Below are experts of layer 6 (counted from 0) of a mixture-of-experts language model. Rows are named router (the router's row for the expert), gate (a neuron's input weights, with its number), up (a neuron's input weights, with its number), down (a neuron's output weights, with its number) and show model dimensions 128-255. Each number is 128 + 32 x the weight over its row's rms, rounded and kept within 0 to 255. Numbers have three digits each.
After each expert's rows: a language model's description of what the expert responds to. This comes from a sample of Wikipedia text that the model never trained on.

# expert 45
router:187072159134134118154137105105155169152091143134064177082059176145205107146184170090161118103145125132189147086142128151079113064204141134120112111118123147132106125160085110121091150099093113075148164110160171156140137140080071116168159135142111159094117110170162153160152158078102164103156092069168086169103170122159112157057095156127092102111161121145084137102130096096122151100095
gate0:147139181136132179124164106114160037186086143093087154069115128128186167091142081132100127078170150117128148141110135084155078174109096046116102122160125121176121103206177117125093108121145158137147154152055158189125113126176110111111101155140129112154171135127122124091116081153096131067118121164166149132151100128096061133133087097136122097113153097095122159096116113156095113103162
up0:117132073196167110127121096100116196104110146163148119129170127120086094110138165148131131129092152089113088132089136137122154124111107146102094168075118150101140154136150124141062083109127121138168123117123086152096136164107155089139120130122079152117086190175079129161153074147180106137130147133105118116073089130104113157152178043146117116103147170165166107122125128158186198115157
down0:080156108141186170129095147119109093116220050150125125154079178120114159108094129135119104089132137143084131116138157143150126150158138148131127154037132117122141173093145105183063147046148094100166150112122066125093172120146132118055104040159135145109165125149111126200120103093158141124108102130099084122102172139116134122131133098086118106151140105120119144095130157125162070154128
What it handles: Fragments inside words, often after hyphens or prefixes, such as malf-un-ction, family-r-un, single-st-ory, bi-, ge-, unch-ang-ed.

# expert 43
router:120069161121167139097136065148131070166120120192053103089138078104100146118096170201162107113141082124121121146092156113137132154141179083132170135100091139103080176165166016102166148144145181114095112132165105111128127114062099101146111073126177137092131123145115127082070078181141094109151119092147155124143111133148120132157073185141082137162147142134156128139094109107171125104144
gate0:128113161172130112081118120150146144150143157145101168103145098070128155080085128131133103195095100150117108092096123156158136172146112098162128161174126163131147068150106104144133165143101160176074162142145123186167147066136124079098103173056127112125125134191099137113069097135100160131136155163151179133144130161110069154134069089149118189116137191116176200136129163205140130111130
up0:118114176183112160131123084138163127152150177154141163086197121093118176071081176186109077144072103179124155117139143119160137165192106058182117107162140105101108153140105123186147155089089101169102142187139104210147061136106157092121074129103128123087101153190170105123079078113184086068126155185147141165142129170072126134155099060158126167108144124079174162080174159191160120110145
down0:138111141143093065135117108172142114167090119139110111140114156155114122174101164101129152169154194146129144129101073176149123140157184120112063103158168087151124092108108188121107141090093085144102154153118116072137094148109155102153141073080121175087135124132148098119103141127115134174062151130084146124155131111141175102161115136157128144076088172154102189179133104082090153120186
What it handles: Commas, pipes, colons and particles de or da in tables and lists, mainly between city and state, such as Clarksville, TN or Palacio de la.

# expert 6
router:155122137150063162132136089104134178086137195112099143130120129101164151164131135128084173104095091093099088130150126125184113106144138184121192095096102092140093116100097136137087193104106099169146197114073143119182073117118156112129132116060107118146085083118064099134108071102159170149186115127098128126143133132128116085059031112176157108134123112113115120137140097064160122138114
gate1:146088147141136123127137137094159155118120152146100194160088122130169067104066167098149131090130171131139110162150159111188149081130145131165103213155083130190160194122112154109107129162192135133189131167160103111105101126140065067114170153157116099130121064122148109140089143149081129123130184191140155117154046148137153129142187135152151122158153160188114133146084215103075117072081
up1:142079110140101119174140123106066122137115154167152113130164130216117076120163094126105152176067086175156096171109219106117173142142146148150167130117191133167168110119121173144135151130121146092143080177115137097165065133096118213097095121117188145175123119114094062121112099148093121100181117098174129159126136179098107113157133119115153143148092231115167115171131150119114137111158
down1:156156136115108125127124131138149124115145143143143089139149132135105122157143131163119186124111165128032140176084169131110092162140159151137092154145151157044161121090142157160119125125130154129160041163083154123127105182159130083104081113155119096135148165123120118113179112120165120143145105107094076145062097135187125123126161120067132151100102163083179098179158128130144082150112
What it handles: Verbs, verb endings and prepositions that take an object or complement, e.g. avenge his, expressed support for, convicted of, prevent.

# expert 35
router:158141112110128130196058151073183145119107146120083144141145153146132066061098129097138154158188132103104156139209118177137126112169124129148129178075163171128163109078146144140117079202120156184119130125151112126179136158130108198110131094140128139136115104105169094095132142121057102113147114101109124097110088118097107105150151210154201096081115097131195117083182114119070110121117
gate0:142110130145190148087112105119158115149139148137092136137093069116027092155167142156110070081176149165152181169127127158166142165130135137065151121120124124133177113143177131109109207100099104171117087105114150090134161137140120096165157093089139098192146174105109124084107180185152154129154140122168152098110225135123085128102168088095156192195188161177139101109135123118104077110086
up0:133131076088137138110096138140152171128092147124138177156097155176112111085138104162117107150125141131103086167112147158109201166070109161093126138106118111152097168122135167165173115187159151144171092100113137115154123108097103155093140154090170186107121146148182119156126138102135099104151165182092114113177103138130133192156165090140103116117146165072149186170120156111140102027084
down0:135108199156123116148107112073112134120133108144106107143133109063148104082130080111179057099155134154137143151149109179128096136154097086151122092104114150175113165196144120132126100158050117139136119125185140161088078105180076178117139092108092025127164147072146186099153091173130130183149159177133110128124155094170109119089131201142145157132192154094152083109099132110119133104115
What it handles: Month names after a day number or in, as in 23 May 1957, released in June; also date commas and some word endings.

# expert 55
router:098104150100137121193106125177138124107146103141151135140102085121133108114123100105140141160146206145071097141123205137141127150104122108165180184210156139132179156161127140123081122159209099177154167055164160171129119101099079133082135148139137134149135178084106151124114073130063138113205100117054174097150125173135136100126161083140061147121125126153108090101131138100128096098130
gate1:101131121109122126149147115188112124077131109169101166097130109158170088096083210143148130154136109105123110150053160139125067131074148118181093070099136120163078126107110111203069096138148141146068151119129073162152169136151086125215121212159126129121104182143055167095116144097063171136134144232140060145122158129133126093121059128122135151143103146117129178163156113151115093133117
up1:136096124163161137118099170100101108149078154159162114126093177127075149095168088154046140131133118219148175111146110096134132132120124121068137130117176106116154166077138143132154123150122151094157075120158190098103128158093157162080132042169114084134138089152217135120177159141146122123163134094138142122152090136066106102162235116107149125166142100152105083060123092053118175109115
down1:057112077141114142127105096143116126140091126134156170116126127123093128052102160102168161102124142185116121103138127151139193127131127152167164145100154174161104137133107128057162091063180089062219155099103123138111094104177138064160162103154181035116136115147099133200179156185107134092120106090143189128104135128100103185149151059128137134141174157159135175118092066120131109135128
What it handles: Single capital letters and Roman numerals in abbreviations, model names and centuries, like Evo VII, D-VA, XVe, plus a-endings such as Copa.

# expert 36
router:148086143141148137099115149098172143060095142147162148182120146125077106087073153144166112131164099095126137137076083088151098075035091167113158128124121114102151111118077120123098142132150169126099135166155178096131125146118136133180155171129123061049083084143093124089135113161099109133149099150162180121162127140107167127157147144066157147136112106152114146105130106116128135168128
gate0:097162114126109144115087124114110180118099151119144123146107085068154114135148100099085087152156113101157099163124147086142101147139072141094173125106134090163137111109132150118063087132098117103123129129125074104144157153067167151127191169077174137095081079152118137152079149104118147161118053196157138114134138101011082187171160193130077111155108128130136153133103188162085131167145
up0:151146090095109107131164151149124131100104098071127097152119124131124125186181105078218109129129160109124116146109121137117151135081154173135100145151144162108083097168100163104106152162142082132095125084109060083165072134120126122082169172109129161114176078154124160151150135140075086209126186106120127097139154184116108150123131181141130135137162154159094192133120079134119092116155
down0:130140129093110114071101120122134098144143123160089085181113112105111053081110109149133089140081090182166124191152137139100091118165179141120156161157155139143187198149141082190090135110162154144113174100095162120115176126109127142129190165128122167144108164155178091120191117144093127148116116101086080151101161174099174150132167155124118141096141129123088120147155110145128075112143
What it handles: Inner fragments like emb, ag, ang, ob after a capital letter in names and rare words, e.g. Pembrokeshire, Vagrancy, angel, embodied.

# expert 59
router:131147103089098169143163108128154182124156103130094170115136135109132161061101144126154159115151155141102096171126125125101156123164160133121117069133186140111156156127120076071166122138114177125162111147169111133126111147155116159104124145149197202112123127082147145150166088122137094140086142150070109177183107156104115115151167121096232130157099171120144080139173117123168145097170
gate0:111104072136174175124144177132118124135056103144141156094123094131090110142085075077112101110047122095134155079109088135114196166144119157041118087129113135156143132176160088166156073091136183109136153117037103108083102083120097155132137189119065127112143144148134186196143158169137121087174142100123165109087091142203081139066167151099099109122121182147148105180144115121167192159115
up0:101147093132059169106144112115178106163165097083103084188156131134176134094135179138180091111107139142210122158119174104093069139136125123142075142180137119155132096124060146135132155111059122109165124177123149146087144154127058142122083083193202146128115104140101106110116104152137118129098113137083058174153117164092145119122124060158177118116154121098114071153143147149109140082146
down0:123115183154130124106121153193137175150152123152139148066108123159079110155101092148134130219108117159149086158133102139119111099132115154118177130093076165170169073160168083085145106098126182178173085169134186095083147150104156061127123137124133103155126137126153121088207171122129164177137093093112109128129151140132120170098144136067141115117123159157162166123100154176120144136159
What it handles: Year digits and other numbers in parentheses or date ranges, often after an opening bracket or dash, as in (2001–2010), born 1941.

# expert 28
router:133155089061102106150105052133091146149109060168095088174171168101175121141164138084169171177166109137119167155146213131127119127134174117135171163112147099150103186106090122114105129128136196079084135144077127133130131155146158128154113097157057156098058122188112180136118166165169119129044141122090125151178105155114090115094118105172160155141153133139173100096186078168071160087106
gate1:095130123066105122106140110148094189140144140167108181136171121114120127113136130127150159122165185180108157119138190095175067155146145152133077129154164188182193119114095140167131080158096181124198115113085120189139084135168131115182148137144153099130144095157091188147135102182106124095070182109084087112110154083152159127172135098136087115134116085176119146134051130121078151077134
up1:125153070135108165154135136121138112168135134133143081149081115204136149076105130139179133165095171112144169111077164113149059139159102109114027152090182183194105181081119160170114159134151135138159170142090142151134138111144106155131145082142152133119095072156146131143176126171193200129115178125076109102164129177134144160112170092145115137109141124133098134134118111151104080097075
down1:111134155113205153122124088145114144134089158171104117181133137143148166099071132152100089193102115186131166084154145104186101096174109118112185099134121177062121101152143090122113105174162114097092126166094176138122129161150125097122095083123092135086124161107099152131086125125139149126103166184182140159179134117127097134186133140101129165099128149064105147114107165112074127111114
What it handles: Closing parentheses and nearby punctuation ending dates, places or values in lists and tables, such as ), "), %), with some commas and = signs.

# expert 58
router:082133169092141168134121162129173095138110078103183162133181090116109065102099090138079148139109147085140141126098145127080079092104128155178140118109122187192149094135162176149116109100149119156128140050077150124169151157156200143150134066115136167104104127145104159127170118111097089145085101103162125122149119184135134105097167129140092139116104120137123120154124129156091092076136
gate0:130122155147168188150131106092169114096170131151119159147155063204108151154150155153116154095103152124095107162146130133133083027111219146163122132116096149178146140129114115087134146080168164100115144157155121168115127128092184098085107221078114189207137099127069175183135108163149106119117116143137138125117128175087094125148132157142118136158162149121164073186076122113131153096080
up0:136134136134156132158087143089145114103130153121158157164102086187137138180119168157141071144117176109138069158114133154134128000142203071153120136110084120192114096149131165094060128117178092127107129144147143121115155174140159142124102122121056114190204090129092129139144123199128110128163141144189162140148081168140148127162150105124067116080211091121093049127089152127116146152097
down0:114074159106150158140198091099078123148134133100111122158121124137103131145128121119090186125118127097143161138216198122102113091130130153189164133150140142109139137140160141156167093174089039121143149088102099076109129099171138107171189008159133204087074148131144123156141091114117149110138052108140153092138112149159097093077171157109101129136068156136119098137120046175118172104112
What it handles: Final pieces of brand, place or event names, often in article openings, such as S-ady, InterJ-et, Pl-aza, Fair, House.

# expert 60
router:137118171175138072085123103161133119113115100158040139165073178119129186131087065125079168098141106121107172138178056113093092156101113080106105132124153169146077143080127099124125132120140175130084136169138162140126134161120082100104171152103163072139079173091110136115084118070166116161123093165177151089146103092091185135133170109096113095075153162115095139125088169090201177180121
gate0:111127115065129137134102057115169130106153096164167085109124180110099150149115100144150104168106138142137136088121186129057150126143097141138139146143083117089140150130076146158168183165101092130161135099165108086098089059109122132094137058137140166152077055138110075099066121125124163091136143135118151113079165119119121125078170080107144093097159111092065179166128164135099117123108
up0:105150096105160099114150121126146148123124126143091126110148159126130088058103074156147160105127185127096144036080122117105134097128107121149119075110064157119179112099168092146118142146130148159098180148166217153127101144090168146124128127154136167111102185087208137120111168085132142114130120139127098103107157100161115183104135111126075116074119158091125137154156116139140052158119
down0:142118085115141127168072153149165191104122193074203233170133121139097108134153101115122126088130191111123168103092089184165126116103085100128173122123132116084175119075123026172117113151091164129131113153183168114086096096155135072103170144111111117157158155141179139142119182086182145133145068172087070149149181110157152105119141167180125111106117090142092116106144118095138098153140
What it handles: Word-internal pieces like im, ab, am, ib after a consonant, in names and words, e.g. Dimasa, Isabela, elimination, whimsy, Gram.

# expert 57
router:084087173124147097083152098089138155165073147164160090124111049113121120126096110102163124171135210162100064178171097132155155136154151160109124114126119133140082151177143120092093122142092116122132124131097168159167131068136114140093158141144116076113108104123127166158147110128156143160159211111121098143089115155049084160166154104116132145103198177138158073099103094105154213119093
gate0:161119156200150057142129185097135090172082113116165122107129181168107044127097135110099103157146156149085064161128154089154124097111085156136130122118172096060148112186132173154144201160147172112131118153135116149128146112132128162098149118145112119146146177158138094089174086128147103136116149138183153145160127140129111103094149090142100063127146081129103142072141134101113147147121
up0:149135172179152129072114101100120165131180139125157137136157171108121098119111137092101131119141158192130076170072129117127097135128093114137114099092133149127175120135148146185107116144155129078146138135130179156134159105187135119131110132153163130111088168134165149082223100150127143188138135115149129173110113138111180084118113124168119148095058058117142115109107106140111126151161
down0:103103158137108082160099087125111097202173075157133115141090096146091147064121081108101154139110149160100153135152104104124118140148105104154091101137098125066104064181162151131159129122141070157160142123173116132166104121157175130160120116171177152165071110129116157091112092141110091095114127151108159099102155116172123131147092110162104093184154092168087179163150162139178077084079
What it handles: Dashes and line breaks opening lines of infobox and list entries, such as Height, Years: Team or personnel lists, plus section heading markers.

# expert 0
router:104158130136071133152167171141108157128152112141144175160098169156166154190194132104150099130128167100130180077169124119100134131056140192135139140150188115153133184157132067170111158182173111142146131109128173077154181159137053143070129196123128087089137136116089158144168142086057145146118123157136162116079161127151095124140148149079089184146164142174171135129117143159060125130134
gate0:137128150124146123150158114148131138134116089111153148182149115108155168179130153111162092116141130157135091111107115196078144092128104095086107109136178082164105160112125119143099090142148075071080118163133125140147116102105137080120193173077154141183128173122115112151186108162101157177109163166107150133074122138133098163099147104123077111093082135142158060124141132108123195101112
up0:132074152134182107113208182134092133167189197115124134138103149110119132189134155140191099145154087123207076160146151132145107130166142111119124079097150039138123208113110146130094163110127136142101164133162124146152139108129114158094170117064155146169178128118141124117217158173128148159143109136174118144144100134174096151135145090165130137099139160140163095088067143108141206112131
down0:091161161124129117121146145098161108170103101147185141103095140136126124142129122183103120145186116134118157104086139147127132070097136142143114152117121189116145102154127084152120119135113158099081109150126107056128150056153123111125140123182125092134083131114138190106133168120151140124114136101092122136098158087200139132129135177166091143091135095117141111116115115197056118121065
What it handles: Single-letter word-start pieces S, s, F, f, often after table pipes or hyphens, e.g. Sinner, Fife, songwriter, conf, inf.

# expert 56
router:160126176104149141110096128119177059148118137119117100146197123115110141126054099118105185081122192138056133163177146151140132076149174192182108196138092102147160125124134117104159101143155122151085102097107127114095150139122199112124082119102169117151144122125121110102116091182111086130130173158162163093102096124186054109121174163100139126077094106103106116146103138141049146096135
gate0:115117131117127093119144104128182119137163144135169134123104116104095164143105145090112140086125143172121100123188148156072118143174149057080116199110108123116078084154120143108123159115112177144115084114140136142119148105093165123070077165165181069167108125128163142089114078157075091107066203129098170062129110108069115119168179129171131098104158167142139115159124117113184078091128
up0:170112132155180146195123043136112107117084153102129122141144088105164133087124155105122125161173105121091147128185126135150123161240165163121142150169099150104124106133107152154078121107166087144099115173120165160151103091101125080101106141118062103087134167102116203193134162087195163167095089129150107077109122092109109111123111110132143095100137111157125069113156104073167110132112
down0:074065163119145117093131131133127111167144211101162178151070121141120160083106142122145110101083117090100129132135127087108120157137103067154051099142070110130062123164144076094076097114177144093089106126103066167141156091177121087116090204129122142062094097145144192111133151137103181132122132143124102144132108084146084128197070143069101115101137170171170074112154136113110124084136
What it handles: Final words of venue, club and place names, often in sports tables, such as Fenway Park, Chaifetz Arena, Sounders FC, Stadium.

# expert 54
router:081134165177166204092137118077160175122145155136163124154168084125136119165191115130152118114110142153117148113105083073082183168098130043146137145130114107127108131103116097112097092102129127105130179127096131136080122123153175177135118099111103109147076139071150090113101095074155167154149130105164094105130118100123101146139131086188087190201103083152112075138093114134114099112174
gate1:090152132178087127164106094153139138107142145125102082173162086149124162120088143129066135131158161120128086145141149140122183184133105132124169117113139134158125122151122044128103095125141165117115154131058143090167135122082132120087094168152082133101084144078118195113092130112076172072100066130157056086141145067144137129103093122162103138147128151088113046188119134078136138154148
up1:168134115127155058073175105199172127123063101101098157113112166154145079091106089166162122110088117169079144117137141098118101095100188129117045137138115098111156132131087087115160151122134165107186116063140119155087119090131117088137125081078151109146118105116099093117094138124198128158130151126126152118178146118123099112154151128100138114130148079153148067180110138137098108103102
down1:143139103141098102123116113152183168126097119171078116172094129122147070075076124104132125062054125151125107140187141105112091117110170158150106134156149095156121099114110197132094115167157104096153123121136077146179103097096128132107139159162166157108149052131081075142115090067152101127129128143121179121144164160128102108113161143144157082129175135131097103136085174160151134133054
What it handles: Periods and closing punctuation that end a sentence, usually after a noun, before a new sentence or a line break.

# expert 1
router:076130126068075080100125134164129116159097153146107160106149113089162103155092083117143090093146113167152103147129135087136100132128091045166056105131111085142097094125117132103086109146086093122124114095114188119133167145097094156076128192182099077218164145132106171162115157177156109099067146151177166170087148148134154149162114060183109127118138076097116165093132182139197115148103
gate0:148093106114100141145087148207083100107133152149158165142135116138136106122092106188065215128158152089183130080106086154125135132075090141164164157142108078131156180107154091137076094209182123122120145091143121186136149120119094146099148156149122174138077113149116120113108138184121130103158140117118136131083109113115115176100095139119149150151119176106138175109142126165145090098103
up0:102111175115115092194071100066134180163155077074151125144092115148162139125205157112147109197136140184088114138131171115126140133109112101161042089088154158136082122173145154177150114123149090128146102137133139143145090086140214141167144161086126061134111151177146151123102083099106158127150102113128208054193147135159115086138174149119164150086175109090130187144148122150116183094130
down0:099151103056141096074129140147179130110105113101124202093151120158162149118144151054118159128116166122106186115123159162121134169152130083108147158117153144128192179126163136161144085085181160144199192127144155117132132160079116113121116083116052123135088128097132135100147146129109169178175147103115140150105173129073130205160125137160108154151189123124144122172121138105149129166106
What it handles: Capitalized or lowercase word-start pieces like Ch, St, sp, gr, Ph, De, often opening headings or list items, as in Church, Death, Phoenix.

# expert 32
router:154089112131150164127099103145169121125146172102144110129110098091117125060179165137178140084116171103132093083143088094096121116099116134112112135095092142098168123123113144115155148128108143152114152133118081106119141096069106167188161117181102139138104061164146113051147097111157097096081157149111135165125097140097079130134165164067139130131168189149113181142168150123083118114163
gate1:101102122209201077142176133143178094117210113141181136111153146152124124143109193168102156085129123116144181142162135082114170129093154153113122177109172126129156130101158154142120180115105216132162128175139106142123145063101068101095047135130141184077127129118100091151098097130128123141123093078110187103167134128109140165104076181102087136110097085159174127087127131122132122138188
up1:159189129078147126107117178109135167158077130160090110146111155141135126104094114169114132100172117091128111128113104140140146165128151066091136130167101148128080118099175159119137092143102083133129125054131160128203105120113173071146158121162154114142162127125073130142112210085143148107173105084182089154084150073161200135132163079100139150103139139064085121157082121106160090113108
down1:156116176134114105112164130109154121180144172110134136099182186141134176112126069125107172095158127108149089099113090187119135128137086158138082147088090095105128149091139172153156096153105121174144090136121131144156152162129125119125159146149209081185159074149128102177092137122141144155198096141091106104095177122121072111152139141095145182139150105101140141145119124169135167154124
What it handles: Years and distances in sports results tables and event titles, such as 2018 Commonwealth Games, 1500 metres, 50 m, plus table numbers.

# expert 16
router:073046155114096133151152116146185108090088190145138137102139127120132134090116122064128196146172184145091127108133094115126160115153114099078125147076170173130140140109152100170153071153178215090137107115059064106156068128073127100174144169107150138125092127147118167119132088133148087109140152157066148181145051128132042118097135141127134098134107171182147150116149156121134185193177
gate0:128160123111109080150110167150114092138081162161100106142138063149128095050119148112118163096143172140059160120093098184103160161126143087155126125095127116089134114071149078113121092135081141094151125127120168143174133150092157125110134108116147111144142118071142184182141160073127165162082074158122144091091095145131150072114123130114135082140042147162127153131097140157164163153112
up0:094173164207167071091078172162159132152091175110113097123132083180116096096092117143092141041128085153072148155127112132129189171153146109142111152111130102110183123117082100146138124110122163117173109149169128133126134164074125134141129115081129127120141107135086188152102148057094162148131158127109142104116132154110140072132108102106189066185097102089154135091184140136076137179110
down0:114096117156130148163119126102054122123108125171124142121150133113167113193120157161142114150130094121125147109174110105092168143121092103109125094152093073150142165103104125132089146082174132111108124077147100216144156045086098130135158096092124164155119099129185139117083191140172074137127176146107119234112132132113167103056097137136182105131163148123088075151100122133114146092162
What it handles: Digit pieces inside long numbers in infoboxes and tables, such as coordinates, dates, codes, populations and measurements.

# expert 11
router:104096129094139174119075080150107195109185081153105162195117136098189126183165124112153166142125091115103108143115153132102154102094093111132104145180150151120098109119086179099100113110086120110160189160167173141140106190139131067140094081202151119079078136118156162111069130192116135132138116104127110165173172135176098140160100140153100094156160137109172157136077108130127113081099
gate0:160126127169121159169121137092127136102090148167115130178155085046110153120109123163100173141081090043144127160141123169119170088210159162075131137130133129101146141102130125150078103145118102120124068138120166128142162093061186104105134121112145144108129133097157188128156119105076128087128081080118096127140088111186092167175132131089198228144128067148151176162160115159121149139106
up0:075166100130135127092168150135137119137139118134131063098114165096164107133097090154141187118146102121106142152123113108149180120116144138172084085135146115096147121160140082135128159117142139082059115144196165092143156100126128132104083133134104129220127126135136151177063151113088097114080097099092105158134136202161101087107136198155128096103133136043154194104187134101173120096092
down0:138118113091154100132141130154152091178094092120115124098097110132074177099130126165109143142118107102116064121087151144190170077119130134113105105188093127104161095091130170137098117146215125076153049122210176095133133097165136130117125152176150073139099174146141135152143117132148158075138121118160125121079137090125151166143165139102188137126152151112143097197101159119194158098147
What it handles: Commas ending a clause or list item, usually after a noun or verb ending and before and, but, which or including.

# expert 41
router:103108122174101137132124169113117123098112141135214108115096182096130115168077106090086153136188170154149106121196110100097181152069111185105157139118136167187148122178131126158130136080077148148150091094105095134151166097094134116134117196088125118114126115196147141110162186120079135149127113125141134148145113101164139109151144091158140111103089100120107146141075115128139111163116
gate0:160165143167165159150128153117105116082106115069131197158149098136154099090101172112144158087135166086207079145145117128110171088152100153141114115136086161146115155129145138151097148132140185116166164078127073105141087108128163087100098157122124114127117047070133165163154159130150194116106153103094162125114133103121172175152199131067104088151127165073111170111070152131113114109133
up0:075054106146123067147127121124107081109147112180130093066086127086130122119134110094131117122133051170167131131036129111123129102140118152161099146147124077103088109126083161080155121142162151117063160140106208092114157170142175136096145118100074102213061121127142108070172155147078077083108092131125150136143137100105144077103125121151120095132074131179106150128125143146139138132118
down0:097147158143161124193093136105105135169064194118084146150132106122111095178106137137141104103107146092106163106109141131162132106171139153091127135134130136160096186107146072169141128171158146100155052159154112121144133105133109082090160193107168185131105121095108093178078145126132115077117109114169142151106137152096108089098136100127156177141134132101105087160129097140199110131155
What it handles: Single consonants or short pieces inside unusual surnames and place names, such as w, j, m, z, as in Chetwynd, Biswas, Kwakye.

# expert 49
router:108154087147126129126121144110153120141157128116121109081122143141173177074199092171136201135189162113193162107097117094138151163144185121144155113173086133115106163129128144128111081133117150136128135113138131163154068092169068069136149175052140197107158139137095132146145159196143134133150168109085153149144108117138130128134078102119110066102097123130122131183138134155100177207151
gate0:134092147123141114125130108144178113030069114104084118143165179158142138138106108112130121126100108136137118088166139139162144163120117099150097115128143131079136119128114131167087077161185139180164089128158142192154185109125107150147091149164147060141127148147116175154083125068120156102123098151148112075090112117089120102082132099136190126186208132116124124096123115101111104205110
up0:114111147157076135101080142127091117157159192157171162175092096101130102152162101130103138130184160099119150129146112114089152085144126102108172226166152115160147094144143144166171215119172098099124091144154096088131125110112118121120156094129134216157101163093167122125123131116108087172129194113112112126159141125168150128110132174139082108098153116090161149132127138181167104141176
down0:162146139171142107141070177145120165153123129086167099099167147124113185098136093139099161099145089073134088107132153052151160145135105169159144155101099115114116162176188134098148070204100123104087131149118079155119143165121119206120149118143164109129041140116141122084139117151125154114179059155079086139173066143058103152129115060092091119117112131162124109160135132108140124122109
What it handles: Field names in infoboxes, taxoboxes and tables, like Genus, Species, Coordinates, Website, Candidate, Succeeded by, Postal code.

# expert 63
router:200114108132109125201158110119155120185155151119109110115110103141099178153091175134059128028098106116138153092083112115128120040089187119114149144176153099130077174166131124096167119148194100131118136157133100087138097169126148112120121125094138128149151125132118158094152109157143141227145121165089075135120147112141121151148139164178149152118175121095136135176145172066116118083119
gate1:090075140208123141126162140136095182114170122102139187119156170196099183101100111129174143137136129148137074092087115137108138147122203102151132101082154115178107121097138107163126114099158118084149091138123163129171118131082106190125098175174112160108152150128128077127153121080092117106158085143090118120164067137131102121073131148176172109093123130091113120117118108126138186091088
up1:106129137207132112116153078127058146196147179153134169113135151193150160136120072159138113120108132156116189163114101081143118139073148130135163129111150066160094122130173112126148161069134140119162110170126106142110140134086137151154140154154114165128136143156100083145169078131138164118170087138062096112138085165103113130065138092121138125105165109114162142176106108073111163075161
down1:174129103155104107149126138080083124117152149158141095064174153038107168137132107068128159150115144152152149194125137167177064053160096121166166162160043166135181136159178137094155157103096122179125143134140137177123139143132098109118191123136090143104116138123185105101127163133122119139162131177079134173162080063147135154156098082195091139118134160183139099085150066156109031160119
What it handles: Mostly of and on after nouns in names and fixed phrases, such as Star of the West, Player of the Month, Member of, attacks on.

# expert 25
router:176177171098078204145113143150107157159120153134145125101076091097106113130078107121133170138134073126187151155112107131082153064141122179102133139139083122128128081142113075121156162139170167149165191126090100134150115139126092076124107157056142096167098135145112122113132205102186150132164162116144102098157089167122160072123061143132167129172095085124103149116131180134178109168085
gate0:115140144139168130142118146108116121140153127100156105115129105097169163151137140181101111171138140163179070162157144188097159124119162083127141088158102067156132107102173071140151164185176126129124180131087111114117117107134146136125099219137087155102076115157165116108125124177109120179189166099138181096101111142159099170153165088148062188087172131143150167128159137191090125117176
up0:080130138142135090067130154163121157135124158155139148152083137182144101117169137143158117123087152144067102125146103101117107067151103115071087053157101099203161152108123125111156158074068139096134145131133085175116138162170093149121130121121086182137108131180059096136160152118133121132171091147063053084167144102141156135095115161150130082097147124043109121142117058135166118130165
down0:153172118162123118126095158161070122083141124159103058137101121152129117186147175089155110125143139151140118099103185083199096115162074183132108116140114118142158148131168105140118138105115128110117163169102143080118087083078098072123177176142175137130058170121179174095177166180078097048084186157119132131129148156082084181143156097159127124115131136096106133082144157129106138133198
What it handles: Middle or final pieces inside proper names and rare words, like ost, end, ast, et, ant, as in Darlaston, Glenda, Constantinople.

# expert 44
router:069083175097087085119167188069126124114176149032135178077137168128143095168138093128104062149109147155150110108128170121199117118108152147066088134073142086159166183148167155106117147094100105099132112105098146078079172104134130106132107182185101137153113070066038171098077140063098141133136084147143129125153114063124165142111141093153094177129125089098177115139149118114131089147155
gate0:098168089105130167155075136052142144076125118166145132135130136128119158157103086128156101141122114091054155140149135126090091140082147183147143114112138086141079089127149147161066178128142169163156070067097155092171137145117110116116163178115070157109172142137109134170082103127128173081127122129130139143160095079130077057104112105096104085061127146109103149112072142162161088100150
up0:132090162227154149129126176146139132137116128155116160113173124117146130093127117182108180156140093219160147163130148132138187096150194151207119097141133177127100141133145144163177096120175102075150166101177089136146127177080058126077122145100154140120125139164057132115116110100127130141118151122138093126099161116109140152143084136135100168164110065141161170160106167126142124112128
down0:068190138100095119136114115086137120145173176165093138143176078154093114152119171095134130155080096134107120093123095102158156094088099165144102089111145126135151099085138079192102141113159137125115085140144108172055123185140214172077110098186140178083118128097104107128122111114126100077111128119101126106137062165166125098128134102097103110176137107086163072139120088135107141124112
What it handles: Single capital letters or short first pieces starting split names and words, such as G in Groningen, J in Jürgen, L-umen, mot-ivated.

# expert 13
router:148109113138113114132115110133115159129157106063156104109109168149110101114135113093091090180102123172076143145111135107165138151114067117086167065102090152110109212153098087094108108100120166157077083072109146144137166096113085130159106119153159157150149052143079187151133085120145133092138133122195112105104134061093094102094121158138137166074101141138090101102150089092149092153167
gate1:140110170109108173146080202184145120105148173089117148111175174194124110128120125125150139135058130083074079133141154155132130137099139094105134151129144096173182110132136121124142087147107192137119103144078145120136124167186111094086060112143118130135143124169057130115101078171145104069100194138089096113117184148068130149131136148097194126168114096082162091102073101071127139181100
up1:182188140175089129097057192128155112128099137132122123103097136118110129115129093147103141098143114126090177058138108062132093078075132133112127148087118104181111098148108118172132118112063111103126102136141123146086155144167147131100083084110155100097141071148107189082113116128186125135126150157137165153121164172093139172090076142165167153149086176079139140126095151157127155143162
down1:181147156152165160187155122095100144104139123109116086091195110170111153094145064124086153066103119131145100101113138063126166169108119116108158110126129107191142156182106119144084103140099069125095098090132142130170166109103180134144148112169115089145115162175166153115140124145101081110140063126193086196162115157153114155116165081095131105102121168122059087208183120143071115139100
What it handles: First word pieces of personal names, often Spanish or Portuguese, in lists and tables, such as Ol(ivares), Mar, San, Jul, Dan.

# expert 19
router:150124088133141173166152187101106099175120119124090125085142173141095136147165135150141142130113186109125181125135117127147156122065105149062092140108119181157130161083164152118122082105123191138141126093104106144136129124137087127153164186123055103114049127109153111144176109192139111151156176170096098153108118092110143126100151136076145083113066154151123085160160108097086155152126
gate0:111119114103121132135138107137140073139107125092166091087115170157125194183120177151118141056171134148189145149148146238105143134171130137118180085089059099157131163124120179129110133111139136103137168101147148097096182114193136159106103168164098127164094082114084071106111155155079148127137116120203076161119102131100151106179090172085119113135089106169096062101138067120150144112102
up0:095080154176129137173157171098079118110155160136102068162184148147192133102083115141095113058162112156189163128154113077172106133150129141115101124166102156089158143068119090138130135161100108103117105146081145121075127156111114105139098123113163166234147130156144105176099188126140107132112113112126137114173135162101130132091132043104140126158137184148181136104099139118085081133155
down0:119118144074106065168110146148148095146115097181113123162171135083147180146146166116133098080108102118102098127157122129119117112147143084153120141115159136106176129191109159128162135129179138141135099114073170108094100168161105110126129124145163115175082072174101178126135148136206148062140101092166103137122147125142142158145163154136185139122170132129087103127144114104144155107091
What it handles: Line breaks and blank cells in Markdown tables, especially the newline after header rows like Votes, %, Apps, Pts, before the separator line.